config.toml
experts_per_token = 1
d_expert = 192
normalize_top_k = false
balance_bias = true
scale_expert_input = true
norm = "rmsnorm"
norm_eps = 1e-07
lr = 0.0146
grad_clip = 2.0
Below are experts of layer 5 (counted from 0) of a mixture-of-experts language model. Rows are named router (the router's row for the expert), gate (a neuron's input weights, with its number), up (a neuron's input weights, with its number), down (a neuron's output weights, with its number) and show model dimensions 0-127. Each number is 500 + 40 x the weight over its row's rms, rounded and kept within 0 to 999. Numbers have three digits each.
After each expert's rows: a language model's description of what the expert responds to. This comes from a sample of Wikipedia text that the model never trained on.

# expert 46
router:474506529486550403497497496553498454442491466545519482471453475507499511567499497524500469479443482527531569510520493565451539598488449543532464447544549509509488468486588554486530472511540501485476485516480443556512489535466549497490500463454500508436461505457476408561497464471478497493627474453457475473508511413470527468548491456424563480494505483436485497524600539500508554473555
gate0:506469523539529485498551524504489408505456493523492477467477509484504487433475544434493457519494506496527490590514484497458515526574506546467458500530566493496506448488536467465495492466450562533531488509469494447592510511462464529491472487601493559459551452568424526530447567444575492479494544480405482408481422481528525454491477515448464484423531518477579504505551432497468470483530
up0:414486477510458505539450531490471496505502480563481485513487473554458511418559462463455550525540489412487522561601449526442489483499492432508512487508502552491467488500488456460507527443461464486577585478499441544552590543535473517562453510464590470530518524475488559469459517512491507494550486487462511492421486426467459457458501521455507478454501441535485464438478444561510556478494
down0:443551461543516438443477489530496541389526597476415503474457505533557504530474441492474520492537482500455557441499517543554493469540436475495506452539493445501466530521446456544475473481505525397503552468429541470506522474566539490513451470473468522479467495444480452515532473458521427557494511508528521517564453467527493486487517517606526519561473500442515566546479542506520495567481
It responds to: Evaluative adjectives and the adjective or noun suffixes -al, -ing, -able, -ity, as in significant, unique, remarkable increase, causal link.

# expert 11
router:517476530576496483452482416482473531474492485555549548464487515525511469454562494528520470496479482527510487672450473476496514558490452498481456502508546469549425496476500493496485546484483522401451469433488509567489507505469483536537521522440409515504477520517481500541516519511470501451550513527543498474532551529510483501506508406470525477473494454595428588542526558530430530483515
gate0:531442456439428469438529520456475500473464438539534446461461495514519500529573593545493511505516497523508472571503578514433568539487472512518471521558532533527449487550440551478456553547509454489484461516501563547424500449554550498436516521529446527496462463524515427507465512527470519429467440500501500535565423482512512489473580519517463531526506532558430521480514486518489545430471
up0:439562546506552555466480546477468568499529515444508478431441460572450498524430530501554515471458504503533492546486543560529531498541478453512567497544487409499541515502526450446578498515542527485516471563435537459439490472463486415519428512556538533480558510519499532491488517491477425466499529511434513448527492531495457502550481499477504501575455462590426537477491488539510451462548
down0:483469480553456486464541497524438466508519532523446511486481511510544497510518534514530543545441542518496455461493501456573486511490561500532465553442463497442514608555542489570491520484596492479500549505448495554510523450498504475491527492553518588533504443434583507553491508486453553525518526494498528497573481452509484450547560469413570537534492606491500524453536506531550488521586
It responds to: Capitalized first fragments of foreign or unusual proper names, mostly surnames and clubs, split into pieces: Gre(yhound), Ti(erney), Ne(pomniachtchi).

# expert 41
router:460474511530553433512514485495484434485436442561544517448478465510572444535477522541493531518488473559476533552460537505484516507445396557462458523521578533535467518512513551544533543508503534479539508483507474510501497502547484562515546523436496529479462529424463473526418489554523455487578469521505453498490527458438486523575507440468553410420520417526484486541515458535501555457532
gate0:539488525534603451454495450486421496577450497539464504560444541528539510429434488535508492528528475506506512534471492505457546601487512478501494576526491515490496437467468526509480457444477483520563507508463454471491469481488494504491573564436453528496486508517465494522488454516592489569477508429467455513573465511585458482514504529450523433478546450570475527571471508518492569518441
up0:497445516492550481502479483406481452525461501506499586523470499494462504487456497500521493483525499523466591501435529505491513519514553429472479517476460553458444429498468540464464445576499529471518429597493511440454504457506507530511533575516452496495557521556517530485460392525590407556496484446457508493499460500525493578593494451481476455469489491520476465544483489468441510470485
down0:517486474430452513579521551487509488496488468552486550467444406535484540519532423521499467502571536551482569434513473428509504437530487459492548504546472514527495464503479476495546463530488478478462488592475511464491485513561488524470533500547495366496436515511496481498493486429547470541443513526486530564450476495515478531572424502495475509480540482512424452588449570457495477528475
It responds to: Capitalized words within song, film and book titles, such as Baby's Day Out, Deathly Hallows, Love, Dream, Night.

# expert 7
router:473447531518597493539505444454416483428456460568553494462436509509544503524472443505469489498414490529514549556528460504517517549491562512539507520563526474584467490469563483506507473508446461430482512438528482483494440521485505491450502470470491514441478501500493464566496454494464475495569520442442434507513468448498486508515440536443495407547447457426470542544516452542466563492508
gate0:508537507484434492529491553456499604527540501575508482556417533510527511565504504499546412435542449494451496482543502479483485501544543510468481509556468585468538492539545457504523481540497412474490440444533480528512543465526515509473507501513544491484492426555449477475527503496518499526427520482506450488434454526567502562580507469419471478500543390452519528520485439555495532502538
up0:491454567476458529501482530467477489530457514471490406535488475550469505491553435483507529525527513557499435483531493468501473599482463430506472532507518545513548484504478529463468456470512500495465440530513513571508595508406524444484403488440549464497468482509559473487550493534501449526455494494414521494527462409467465493545544454466507497443574473438533495446506481525538480434425
down0:536452466498578503491525541480536492416470508384455445514524489486416531545485486539517426516457500537475505473484424503473491437537585524499524555463539490503473584493544531503465472493434569538460455463507562469484491505431480492496527505488527536509504512509555511526502513501507491512530389479514444458453546496483474475533456466503470509568454463466452414466444530446443540568484
It responds to: Main verbs, mostly past tense or participles after was, were, is or he, followed by by, in or to: served, located, produced.

# expert 18
router:496492464506469455519423457520519503556506489529570523455463504533545468475450438502460455472482499548487479567479462587478556527468454496482459495559529542517442515492585479563539525511552517449533471435477531577511487545565458585498485534389498518510549540467534440480472467528472494455584429465557427454545501461479470505481487468500561455505500472506491507539459484534497525463562
gate0:421491498491504569495427610545435420389485537449475474534525490436444528569538496509473570504495513493475466481483465438573544502527514531483515509522501520441498531524415520494510524501474495455546555472489496563525514532523517528509523499461507479531494466491549581530532531567533498452407462430454472479512561464528490487476545504435491478524526473485566462499481473456455510576491
up0:440548511515513528500491508551442537483425551552489558513502528382455511507516542469459589469499478503507510514513531506578510522490545493471538496540509488453591474451523532490484464470535515474516454530502535484451567571473466535508484576532466502549487554621495549519512552530527472495507433498544444466490440485518501488509515502459501532583505476531505503558456513602467556542427
down0:532490542463546494532579460446518511658592528486497453503516514517543486464554483443484524542564489480509457473486523506484485504595488415553476530489487482508506470444543528497490469429510459580453485472485504508524495513434466588535522567524547454472510576485549486487515507549499503544542527492487462439490509443510548526466465476559431484522534484491431535514507496462554521511561
It responds to: Final pieces of foreign or unusual proper names and places, such as Holstein, Savoie, Nguyên, Boldyrev, Humairi, often before a comma or parenthesis.

# expert 16
router:467425537458532510528476463506426471460507462521505517445488513465537482488515501541522465491416515531550504538491475538446531566484468572520533459538478572518448502465620474531570494580471504486519468471499433513541487487558525575535495533419441511505470523439472484552417445555466547451545459508496449486550521475474544505485528438429529468500502458503472532523585510510464531462490
gate0:547443503515467474495508465491492534409461512548555502452546503496520520496417494535423496583478498531470440486464485440529549507436519491468476493545465494520480473454366489468486448544553548549490484480518534595520488478507443458517501481429445535562485541519573486444512435560507520496492485474514495535492475517497434459560516415523499443456494505531488476464494447425548452467494
up0:549453498484541497479487478534525518479595470417523481498529455540537553452368484515462531502487455537513510468537451474522513579546552555465507423499524462496540511493509435392534506506472495520535468453527499484476490505453461509518422488491511473452468519563424512541533507492431547500508474514497421533498482514508503483559571497552501501434568560516493542500513530468581507553569
down0:505429401545494545471479435543474481482579536488540501456560524495425576490527479535499446492438460509568487481492509524528555444487518519468555463485540491582553520580531522433498530460441443485544544525505519455472425558531468532572419527490494492489443490539477588486480436500498528564519489532466433545469473476456492517500503511506559516502507501506549504534552452529474497549533
It responds to: Words and suffixes inside institution or department names, such as Arts, Research, Information, Development, Services, and endings like -ing, -ation.

# expert 24
router:504404511501506404442430488443496479540521478542516488466451551523568490533476508528471485480502469547499550491491483586480503499456509524521492385533540520490479490448541521564519498566490434504522543460517489474436499527549468527475472499413484575522457475491467468546518523487494554478537496453490564483506533443539460461541539469461513442483535490475513627479579516495509576479553
gate0:523557589466444478543507507436547477503489495471521483502502480502467510511542468453576431536496467499492475505443533588478468575492412486537422514535514488491454528562398569459495475485501399487514480463493544541434616485533464510497493493499527500515537415497533467476483500444485542502509497508447410532473485516505518474459474453434543506497553491450530439537509535515511517538453
up0:477452480550536527466517552508443465514502473437506469474519548517544526484541437525410491468482502482520466605552448509444558547505484551480514471432428523462498505491454513524414533477476535459458489461562444467467394460515522589525471468482529481492515570499563542498477530463498504546457540528473443470431498552470475555482507575533527486522517475564508479447510497489499510411459
down0:510548458473506599472553489462494475530536489428520514435477521481571479409495487426533487561533533527465471523486563434553531511454503458447549489543472630467519501477466485600444481500497495492529536429430501507519535529434522512542520467469443526489474447530538549468519505471461460539496489493520449490516527489500528413508514505487451556486492513528534511566517471419514494445442
It responds to: Periods, colons, dashes and pipes in titles, initials, lists and tables, plus title-introducing words like called, titled, entitled, aka.

# expert 37
router:470542575476521502499503478553448464452513448514553482474485497490521389552520427495465493519495438492613620541460468539534532552447477560479484509517503521566399556513530527505502520491521495481461493443475506499536492527555493522477510502406428515490506502454485456546510444539452485530510491469498492444511530452447510537523501550448558467521511516494488561540557543523502589493542
gate0:497510493548362452589422498511586612517567521509457497493477437528512454486488527492448475562534462559490456519579535533463511448499473501510548491492569454525517458477539460494458581513520530522486548535482489526479515486508527454496510554480533528526544482550564512537512506461485508459538478439480469538534494508554489445525476478503516497482507574479488563550481486597491533520428
up0:468553499517544482463523453474515397488541447500482502413436493487606471551489501454441518533515526525482456526466484501415467469537499560481532412520459549462572496531465479473517414453555452492492448561410493487487510492509559515516517497550519443433592514495477485469466462491464543489468503534557458495506462520487477524527499455485463558471487484506530472475416454484464451450537
down0:469499485519426521548451526555499468463453534466420526487481537446586399485502510425458471425607500480473494561507446595498454514520502538483476524491511565499493526521460545455545504475496513540510518485462504458491509494545513576510529505470519480526536509500502513451415417539459490563516451408541485533471467499528501486502497442480503550454515494563488536439437573548485511474484
It responds to: Nationality adjectives opening biography descriptions, such as American novelist, Sri Lankan broadcaster, German zoologist, and words near those phrases.

# expert 2
router:507487544512537479464452451576524475426500498515529487520517492516563466519536458479465494544564459529476516631428471550493527524408441503459514474530496529550393523491500503578475543493537528545520540426539523539419542537518486504513499519447513544529462534475558439523489470548455438534544464448518535521469520494528549435507501532467526452434563432510513511465519473511529491451500
gate0:540440544497469490491514509463456500469533543542499539507424465509458500500516465508432449517426525522507514488579511498580453420588551504488514472503580471486473491506505493498511469510518513540523422476538532432483542582532514568551549508473534534507453454531477449516455533509544538461544463429491426523418536517433565502535513442502496540492499503480495457428446452516596457507485
up0:505534550490516522543471568487532560525548492437482551538500482487486534450476540536534477415497468507469429548490544486505520481514448568597423557426469430522481463523543416541561573453444451519521558497492507506485500505573488524493531514521528525505486482536494464469447548495493509562576544482521460478484574531545607554474519489468462515482522514492499418478473534555548498503493
down0:458493436498578518617476457454487497504501498527542462567509453533502517510521532439437553546529496584508464477488479499526390474514503411483462447493511472493494443519495512545458456451445502462441564456547502575539464497569546462468512590506504517501461510425549489526517535467491536504524478503522495493511456574582502476476512494548517490563496462488545526566474517438551525528507
It responds to: Word-initial prefixes like inter, pre, sub, non, post, multi, and line-start hyphens or bullets in infobox-style lists (- Headquarters:).

# expert 27
router:474467508500464460534474515497494489448495471497594509505420511552542499488469458497423489457500462501535529536449517546543511540454493558549515495549496533556457542434572539605518525480462498468573489437517519525494444541588479504526507475460486500456477521442563458584493530521444520476530411500579460478514523464470436497506466490442514467492446476499450561542525544514444546433494
gate0:491524525467491474526469531520470485526533429451490511441488432577482508490523534457489529469516512478625547586401546426519509508509440465528488547536529470474423475529442463490473507537508477514486460520525585475542562549493507502486550530547450542477532508510508496595605534511515547478544541466476521494495453559520496523476511483452527532527488538506412471447494467434473485535443
up0:483557513377437506545470502499517528543475490455429550460469510445508496490546543470543496452458504549451476596496515492480538524516510458483503489551503407467507502441450508497497505550438528473486425533445528509530520498531494480511591548543428515462576543500574462497500450514546477508514538583469506517514471483604451506464473467515481473482477551469449517523447508450512536474423
down0:514539559366434499460501440551529526462521449553529481589572532443434536424497523537434532522583483493488513506492529477476551516574486473518504509475513507569516481492524465488466575441490492511545404492459528474450431533529449533540537498525476473473476479530492521424526518510453490489540531552456500547582515522505490459496428493484524492416492521509532469500540464494470521539496
It responds to: Place names, especially US state names after a city and comma, plus University and city-name endings: Maryland, Pennsylvania, Prince-ton.

# expert 9
router:483509564479508430502483482447477489473444427493528513442433464499575470493495492540547482481539504505504523628474515531523552520497505486496482490488512562536425497453587523492561511506491478488538454436533506518428523527572480523510514482461476595485510459466550465542534478523477550518549470458468495413503482437486482464497496520405558505530478432576545520547552479500469534469580
gate0:521506549598498566446551509488509443510488520477439474482488469474601502461552518536432479505506499512526552488489520529447503402498504538491466467462533503465578542497507508485511467557533563502480421515453431512462516568543485454511457460431483486356553480525523528546477461534531489530535556460462566463560456486491498537411478428487505513528525479501512478515500448515486519519492
up0:500511481537481472474427456482445534533513573416472470548515456510421497451494535492517471449466450447443555430527483550474513580461522491543538491516530460541519537506549386555427482485558464532548557531505505423536437496471535502476487426530505533568506459491454536522489510510496446506494575471451459502508545517495476395497469490529503486526479562505460502541528560443533507509498
down0:488584537499536505473474529498505460455448427532522587520517476500516513528518575379588463490487456502481459499525403488477530494564486486482500488548529503484481424477428495488541534470496504460511498496425488533565559459537523507482490552488560427516471481477522578482486491500508474502508483485461459435584468487485460488542522512468445591416500478573500464558498523469481548480550
It responds to: Numbers, symbols and field labels in infoboxes, identifier lists and geographic coordinates, such as Coordinates, ′, °W, ISSN digits, Population, Elevation.

# expert 26
router:501551540533531487448487466527455482428455565540507551425516457594496470496563527443422440456463441577509499641511452481500573512492537511512490460551504543505510542493529510522569468550534485492458494508457476507499521564504598524501527493445484482511518526451534439503504520501530482506546508455518469512506548508499498492557494460446526459519501452523496551556552485543473584434533
gate0:554435501471469490447471447532466479452470562453493476454387484562531462596510439535425462503511445505502486480483550561469484505495536395510521510540516498528529456500482542474505521514561495479493483511482420493481450463541473504490517546474533528553432576550534505467502523449459547451518497503515568527441461531534508534500474563456469553433533511508487494456553476589508444535540
up0:529513556538500558492445468463452437483439509528459495526558509557465495432459409479503555455456495508621544522471452484478572530450494565504490496449541484518454538524445457529542510499449485538454423514567557439475507479505531472531469514523506548423512522455568439540513547514465430514471499555492486518501534466524476453550519478514452499496493536505535465532534430437490427476514
down0:483522473460456467490487483545469462532495514506505515479485471544429485440466498512495551499484497518513427598467464506518433540520474518529523493446538516534488497497542509594493446411457500511573478460517410496519422525512502591578551528407455513617523501556496499502523402475489414526503471495529479523507491499471568544529492471518470441450514535553513480473472433506466491498500
It responds to: First syllable pieces of nouns and names after the or of, such as Ca(ucasus), mar(ine), ca(ves), Jer(usalem), often in geography or nature text.

# expert 25
router:582448550494481483432533535529454481467478480453534479475420504530559463434517546492502473440545528517521521652511454505496484494525441473531518480502508511457462494500549552533481439448585512517456512416524498513480523546470506515469508477479482573456482539431442530542528495549567533538532498512543493485441524512481518431489480445474523515500489503495483601462587540492465560503532
gate0:511565440514521515566507493493517561506502521500586503469530491550487515547485420427447528518515393469508508563572456483511566542536473484571518552555486534516543511462502516481517592521473526464503574517538471525490486552541506483487479458527481488544491534481557558574423488431520540470525481437505516505442529524508485527570479482581498484526533422540516522515504574458466552557496
up0:489508599482555509550465498472595501453521501509428493480510478508527500469514548479495459459560542521549507517506528499455587535475515526502420526477556476485435533533488515539505495537460515564517397514473499448526506446509505493497533515617422520470541453478522464486569438518463471525492520525467537501530515452576521469547439495461434442446433524499460476495450535506545508428449
down0:562501539478475486508516430481477440527518517474482509524477512452513500476463503484483468486504585449470495476501464478540500438506441528466444441523478487509462464451560467526482434479476526505524520503491445487518473499585481516501464529436497502538503431552489461465446496443534395517482466531507515504543575529472578621531584467491461494579434420592475438477519518448539498514469
It responds to: En dashes in year ranges and game scores, such as 13–27 and 2014–2015, plus heading equals signs, time colons and thousands commas.

# expert 34
router:533482417486493442455485521516480551554542486455574461529429564528526535578590487592498476482487468469514485598520508562499557447525555527507470433505511542541498441462580510527506466545512535463478467459483505522499502552478540560498491536462504507483532542482482450567469521520515481530515420522528476497513495482495434525516494488438546442539522478523510549472552526570493599483572
gate0:553510416555505523483470463526538463493440488505513524564498553426524482470506509522494521461528512484445494570505559458566499476520449484567559529483535516536512491540497423548498474549558529508437512529500539487509637560504487517484526501458487494608440535444494497491551512494486526499444550589499562513510592541449457480459486444553540452519546528457500530531492537492503494557493
up0:523526480494484518512533487458506460505467428541527474598532475522481473543524509505496532541555417475438524539553469488585501479509513513527465529469516440524528443554548479502506505589470494504506506443464514498548527471430532505478485490443497469380498476478488424465551445526513506516549458544432496542435518567495517543478566420584548448553557504512500495515476448567464547537510
down0:483468517530530524568542501451461464513493440492552496438504464484458504454491487426474506491438555548559572431511489547521471519510512511494544522506494466501481480504539422484532487543469396563567535521499482411583427486611499471527502596480574522429480528499465520556493484487493532501490458559457485517493462511482454537551525463487492479568548560460512471510519516431467478469525
It responds to: Inner fragments of rare names and words, often consonant clusters, such as Pin-kn-ey, Aard-sm-a, Vin-eg-ar, Le-ban-on, socio-ec-onomic.

# expert 19
router:513495532537507478497415487540438485428427485490534494432451466557530505534485466536503502496433448494600545597454502565428455487475446489529509484494561514534479530452525485524509453472515420421481517480551472531494505496536526564564508525485543512562504531458471453525478470509436539570518522494514502514521535436542547480522500438420571473454498494497477506584562505535539537492500
gate0:579473525478557467492472540550514520510517383487482504500525499506495521465493498454497484494507477530536532504466488530471486531557541528445521463491542517491436595455506486443521490444528519603455514446558497498484466564554530491473497437563433532532509445455505435575531565520452545529480457574571568527492448527521531506553427460489473469501469533446529480506487504551516555419482
up0:501476456502486558521552494482430503514523551484495486515469444434457486548491434515461499529441505459460557474578538477518509483440450461508516605420477512499505445535448462508525478531549520487498486513410525529538479461484485462515470488500585468474504520557511529517432456512524391438537537539525452507480549506476500467563529541586531531476485416494513512493495403419500521511542
down0:490506500487502525499501489505475469454498506504500503582417593506529492543477455561490483454497522571491532412535558519488511473534493526534461498550477452448471442457499410498502499512467543429451501537538482519484515466502545495518505545485423521499526440488482466550490518419484508448526461525519517543539539541529471564520313495492525551554578498511458495477527535526430515497495
It responds to: Labels and filler cells in wiki tables, especially election results and sports standings: Independent, Votes, Candidate, Pld, Pts, empty cells.

# expert 31
router:540443464523499478498485486530474498503475490502616535562511524493534451471508468521479454467446503534547506589493512557484530522476492564521465494545517485551439508415563525565518525517482490389521461401533514538488497487567487604529511489470475535504459520460487447520476450529447563465564452465579463495546497496505476532520546534445538481432472506530464529540494536537471572478540
gate0:509401571478518539499509552572460539503508489462436571460486518482441561486536458473493524485522527513410503523499498480457527417494433476496528487502488557529498420447508502476492544586524513503550471576467467562516480561486465480532443427464454496455505503451429523503514497496456472503520513482580536551448525556421483524459576551494503545481535521486462550584495475472510475534501
up0:394478433490420490431497541601458446559528490566436423507457523501444537536441490521464487524464498539429494491523488473499469477461499530529544449537461575482511553453557473489470474475406524515562534541534495540496446483502542531556528532468465482523502486454463420496501585483561499432504546504490535494504506477430453547531496455521514508477454520511473458562473506497485531490470
down0:522565530533534507574449493477494490462574460492507466439522452486475491478463414508517489462543497437530517477469439440462503500508472452492464446498544504543463492536484508441500454454528467580471497510541505487560468491443512602449451496530472412431510455486526472496485472579510465498500502520536441503487604512508500580511493561374539513536500518512517510491512465590461463495481
It responds to: Final pieces of foreign club and player names and score dashes in football match listings and squad tables: Craio-va, Gen-oa, -ić.

# expert 43
router:538494501493528462461547442490486503516460480531537541449489524560588515426552503570493460516547381524504536628485443568489474477462476483566512471543458513547460522430574507484459520471523524521482487498539452474465508517497568424461531490478424492509441567486509444523453501473475472491503461448553464504535553479479508481437498513461519457442497542467508546457532512517530543468558
gate0:429504496516540529512559469527527471558460434454461462546505465485498515537434475499504505523569554495523558529598531455522487403485524485449491561514461502492488515514546477462547550533521491516384466456451447508468518561506495531447545438498513500502454488523493521533525455467460477441421430513508475521461537503438549437514501566475447481479470531567562528545538459473578491503460
up0:502509538495469452502505525477536465539534467518492463468426522483508516513472471562470470451503488555541624464484487461476540482462503545549510493538534492469484477506470519463509507412484503484514482519465434506466528484411467446548416443509580538504541483485491627502464551411490515525519563544419544461547474555488569433548470497516523554443524496516526489427524450482530502474512
down0:565432445470435562570409530474496621469542472506481574495594510488532463494443444472522592501501501425487520486438470462491505561527522490488517491484493448473474499484489511470505485486490503500414465469466506536412449528489531532519493500539496526513516500506453460462490439471477466477454413487554524450546531510523479514567427512476501471502463515487527555494528423570513514463458
It responds to: Short middle pieces of common words after a prefix or split, such as pro-ba-ble, elimi-na-te, three-di-men-sional, breast-fe-eding.

# expert 28
router:517478543496474439516454530485439499449456455472511513468460526505530511473473510449469468504437468543549520638481484580514513539538458556477397514567518461554514475501535502490533521473475563520510514515506482521497475456593555531544486496488485575499518496468493460549487441587495562527518451401521481453555533488433466463466511518458521486527520458545500555580569492497451487503505
gate0:507395463580492515493435556505449502484488519530500429538528488539476548461498419499577532564493520529564559519488461443440567498500456546478434506507486522509498460562614529503525523509456518489524483479540465531521482456534458470510534480514447538544474517449491531495494466511554493485608495467405478513480502490486466497574511485500492521506476475520394479562563538515463543520450
up0:500532519470525540403440478510550523479477490475491518487548470452489460596523523439475503517550476472513449521479558581509510497531483451579541504465475466476516483467433531506542455536553424534510455484434490488513447558506548555477474493456503381455541503515491542543517562506448492476459501490556502488512465507438547484431438501538492483518525451441544537497561457575535418535508
down0:489516503541454491457501544498414539522456509499516529508547455539511585513479467564534480522454458554431501520424490465428528527561561557476433517485498575507496475558531537520451551526495511511527547479506490533490478482519431474433433490525509567495468502451562535486469496449496428530559463465504561534457497485463411447448497485520522569428506504587525478509482496475510557418493
It responds to: Month names, commas and colons in dates, aged/age and ft in biographical data, coordinate N, and Cyrillic letters in Russian text.

# expert 36
router:556466524478538455441509488494520560532524434491579410502500561579528503457452479563550427425483440500532562584458502514492539481476400499507462554539559509550438505447542482549497506453491464437507445461544488543429427527523505513505491493437508531497487499464547432516508536541497562525584521533515525485524483460490500502511497507474526421488540480461471513530526505529503518465562
gate0:509559489428484512447470504433473504524465485518479467508475459529535529557521496495503535560470497493551481410517462521494506467545449494544500508556487442504537485589528504472448432451473443424524458442494550535540497412501583468456525540454542475481515451468552449526474462473539509462466531571458498434541428501485441504534469481537532469445443451541478543441497435524567472452488
up0:525451534552547522553548450543461491477538484503466523515504536532516485502445542457472466508468503541446505562557534447519517569491493483463556465525531510489461530515465506521514535517534557505502570549553460439494567512505467477464473490484502510423501558545404556541526506508549467493472609467566510488603597545451470478470479556465488536464519481450552451492450529456511502494412
down0:516476617469565511565502441557497507539441498487575487473551489480514477498550471468520469547517440498500492438508551426514545454497491418543553519523436544437501519529412487548524550443532503510515414413514479524526471442465560545475496511524527556467451489448561559546571539527477467475518493537487502482492471502481505471494446453519553487509514423539495531511532475531463476482438
It responds to: Digit tokens in scores, statistics, tables and measurements, such as 24–10, 1.38, 5,715, often within pipe-delimited tables.

# expert 35
router:535452487512593417487450449470445490483468506541495512527514477529537451502482503509484485449482444481481625546520460578505531544540555533550480453505487506489452531488539544503455472506456493449521563463492449577501406548555440516528517554474530583445471499507484496582517450578558494485555475455474494511523525440528456498495497442479520442495484494480490531544503588493523542511533
gate0:510438444488521555535572527483498449482500489513522507512514536433548484529572471487466486497434512518471438470462536526517434592523499463520506549467493476534541498421541496529470479495477537468509472451549553545418461576488448563529502462484490483519462464506569536515545569453579511456477499537443524503540440433522580466502459518519473454463549455514486480568602462460515505531465
up0:532441509465480473541553417553505488498468494501500488501531450475464454436560422536518498509524473499530532474502412581534510521562482494522527528527503523590508541418538491515484474456537559408492505506545501500375470535528478480505478448438481435520510473498492483495517528512601528479529503465489443497511549451492507489517506442465474548510558492465450457462452555461574560511430
down0:503460492560455487591509466429435563469460473487586502563520461492448517481484472478484522519468462454503572313461502512493541499479511445501538465536497453509538425510431540512489490509501512523566428542552504503479453432460468480467510510448521457454604577511531496511483491480491485514480486510517472460431497518474491503504424516463516499465465492501495483470505548486549475522533
It responds to: Verbs and prepositions following to, not, did or due, in clauses about actions or intentions: seek, make, perform, without, despite.

# expert 23
router:497452574448567466485494451499494483425423441529490505458473512508519484547477449513504470460459481534551477541513522545559563537500429532522457474597500562563425495425564510516455454520498500438450470452517462563540538556525478529490478515464457508455463538432466441522490503534485499440552475505570449450499523477508531502505553507462502430481513443567519499566542473495506492491569
gate0:523481493521483423526480529554471472501501503510515463432536508484537470493594492448444537489538459505484446479488492555509474496483490553507518441547469541526476503504602550489462508498449477462488457449540526468487509494508474493476493463597538484538500467524429503466429524475481524539550464583486503446465543446442545485555523489503520390402512424478487487585501510416534465570540
up0:495490439545497470463501489471444494483508524524484494416501517485507497443548562455498513508477523508462403469530505547530547543498509546483474453543444458524524478470506384457458467545537530497463468437503524583505466488512510589525515490434493501555527435598461503504419476476476471518458547483464533420462490518497507560525414475494552432507483463508553449518556420452494540510525
down0:521488469463523472550456496481525492490547513422492530503503409534410545475499512530610501511441429516479485519498560475557494502531428517482532469451439512484497493419516523576498496441417474516493505483505480435484470551477470565511558477471506548506529476533548477546502577570471459473558444559471536489465514504511464522446466506521467577556514543529507520615469523460520489516470
It responds to: Nouns and word pieces on aircraft, ships, railways, engines, weapons and military units: aircraft, engine, rail, Squadron, ammunition.

# expert 29
router:507489551560561460499494512494492459445569516508547504513461536545572511545513472486449519405479445529537553577442524536475537534505450504520442475475511485545430551507565476523477488548558450482538519442515519581529554504557485495540558535481499553526555534489472461519536490573451474450593478484466520441511462484533532451484470433485530448485456441490456542492519493592501509545534
gate0:505444558517531457578492560493393511503518453527513481535440571571524472567473517490474516430532550490452569478521550553532486489488436437456509527451482466520546511547536527468510501500541486509527490441489492486504553545534537526479509572505520545433522523499592437467499506516502472477514557471525518563433566516478518496500448431501528555548537488533446416533494435508529525564542
up0:473587503499534544522489512536450490502456465448502536541468493568452411536500469457525538515516492486507520469561497586425471490542478494523481524493535475440470473489449382487543492524533504546565491476465504470505458572528559473518539475520476456481566476558529504482366561500509477478535486513454532486462527474473491427596563527424533409519494509518490491488505496506530474458489
down0:444558467477459487480414511585435464480430504508514540454521460498516466493477455427479525485468535456508503506518604493480517466474511463521449456492501536503572489466459499493462496538510509490448566490475507546518484453430489557501512508503519514488546519478513488533589487545586575434483433454401569454487465514422466485466497502516506588473494428491467575545510518524543515518470
It responds to: Line breaks ending table rows after a closing pipe or ending bulleted list items, plus blank-cell double spaces inside tables.

# expert 39
router:525507514470536454505470479511558482492516484442555482488482517544540562482523489539453521481506437563547531591538451544500479529508476498454510381560539569532487491514476515510516469487477544486568484439509472578436422531477514563463465511446544488467455498492507429523457493495459490533573525510496541530523475499472500467612575533515474419469571519512467483486582480534495514503578
gate0:524510570493555491464482459537499469517475500520563457480509526498502438524549493556446564531520419502549498590536464520388535501430516567472504486485502553512498468420481518501528511455477525464563549522489521438491459471590520491435474477488537528480497533547552529503496481479471416427488516501533525442521559477479524446471421543487555492512562423499516492502478472526597529532462
up0:521590462521512524521443464537556469560506501476519453505569484517441480510536492526462547521538530473509478572534530490488488477498475582460613540487538504413502497417508466528460493434504493480536526567511495407505465487534475512476490497537460541461492429485514579525447483438443509503469505584497442431481532545492502538466446579481538522439524539477549555502445534479520502546470
down0:434502510470502520497471450560527480501597397443534520496541519471542505478488537466494516559456440486549488542602506407512464492415596485460520481457478496447542443593475455532457512495500520539517482517496470531486447462462467491463461451483544455540506502530473520495540540502489480492579558575476543453507458518476558481457531483535531491513496486453523515482392503563518497505488
It responds to: Ordinals and their pieces: 1st, 2nd, 19th, first, second, and th in th-ird or 20th before century, place, round.

# expert 21
router:511511536510498471472456481442455473458466465541495544499430588499594433562560492519498496482520521504491514615496443475520467483453447517508457492512493494514459501474523526521509432559483537496498574471463521570446548533485491579480491445420480547528470535486502415520485458567519475509566453493476492528568522445498453427520508411480501419510488431518514484470526478476464557490531
gate0:514535478557494531541482492519510451475541460550562498422479568441540472549507458515491487547468570500548470410514516469484467513522523497517522545494431492537544539532511494523470487500510507464477435409538500553467535574561511407450459473490442482512405426520483448497464485537462553480540546511524500519480525558536467519522514488517550488452494471477468471402473457395545525528540
up0:468516530450516500522455509545495505546471512489497545513508435484408486503477468519505491449488477518406535309520552547564497535491529508528465510479538427497452535493477540551514578530439528457558525465511497488503497462478421568567514514484557496496489544504555504430541519502497443471462519490513517448502477488530517496426531545494480481545549478482475464572498517511502426485440
down0:564486508553490496492520501471488539636491451466539514520502477558486471589485532508527448518509495563535491374533474663493463512471521581527488505547466449534527510508521485495543552490494508463491509456465490504504498539524504534513479477465490509493501505482495531520552566487462504515550533495508455432476505551423506479517477449420473482523558525495420455594479459516485515525541
It responds to: Opening parentheses and quotation marks, hyphens inside chemical and compound names, and prefixes such as un, dis, app, Mc.

# expert 12
router:476466504546547470450591476438472505479497436557558497483463574486503457531507489552502514438444484502561504592455430546455507507450479503520489518569571525438519497447539478500527458548533543486485512467411485572500477562497543502409495506462497509532515528498531483469543458511549545498467499509552497476545499471497474467450531460458543477471439433533574569585478506488458554476488
gate0:545601432474450474509504493433454452475487479487556497594527502449417479422455519402453518525428507503479528469503485417517511476466491541479517482469523461531506536514470491517556499498504506495493492464525461598466488530481428505389407513533472493473518513509472594528535531474555474527467546491499546450518517536452470547590487481455498493519497522450471460491530544484525462494481
up0:478482546415508493501454484477473467458451492501528525500491563499497517496508455581504444514525544444569510535520492448439462489528481458530504542520492483546544509451517543445500536485542589528522504502530504447476551529518484461469490447490486424537512522554439416477470537463587503518531455472476458569512449408558518507560425495575472510483482547529587596524550442509521499481514
down0:521492513509505505467580439487537482537535552526463499502512504431553446458396476538516488485496527528493524483453415463508536445473485458508498502473476527456462443481540478498524502499565425590543503520522544519521405429463451510478489504507466494533468537443577490478489553533554574555523564552560505484491437541464443570491537499403511496510450461497463498498513572447510520547504
It responds to: Romance name particles and opening pieces of capitalized names, especially de, del, La, Los, Lo, as in Bas de Gaay, Los Angeles, de Mille.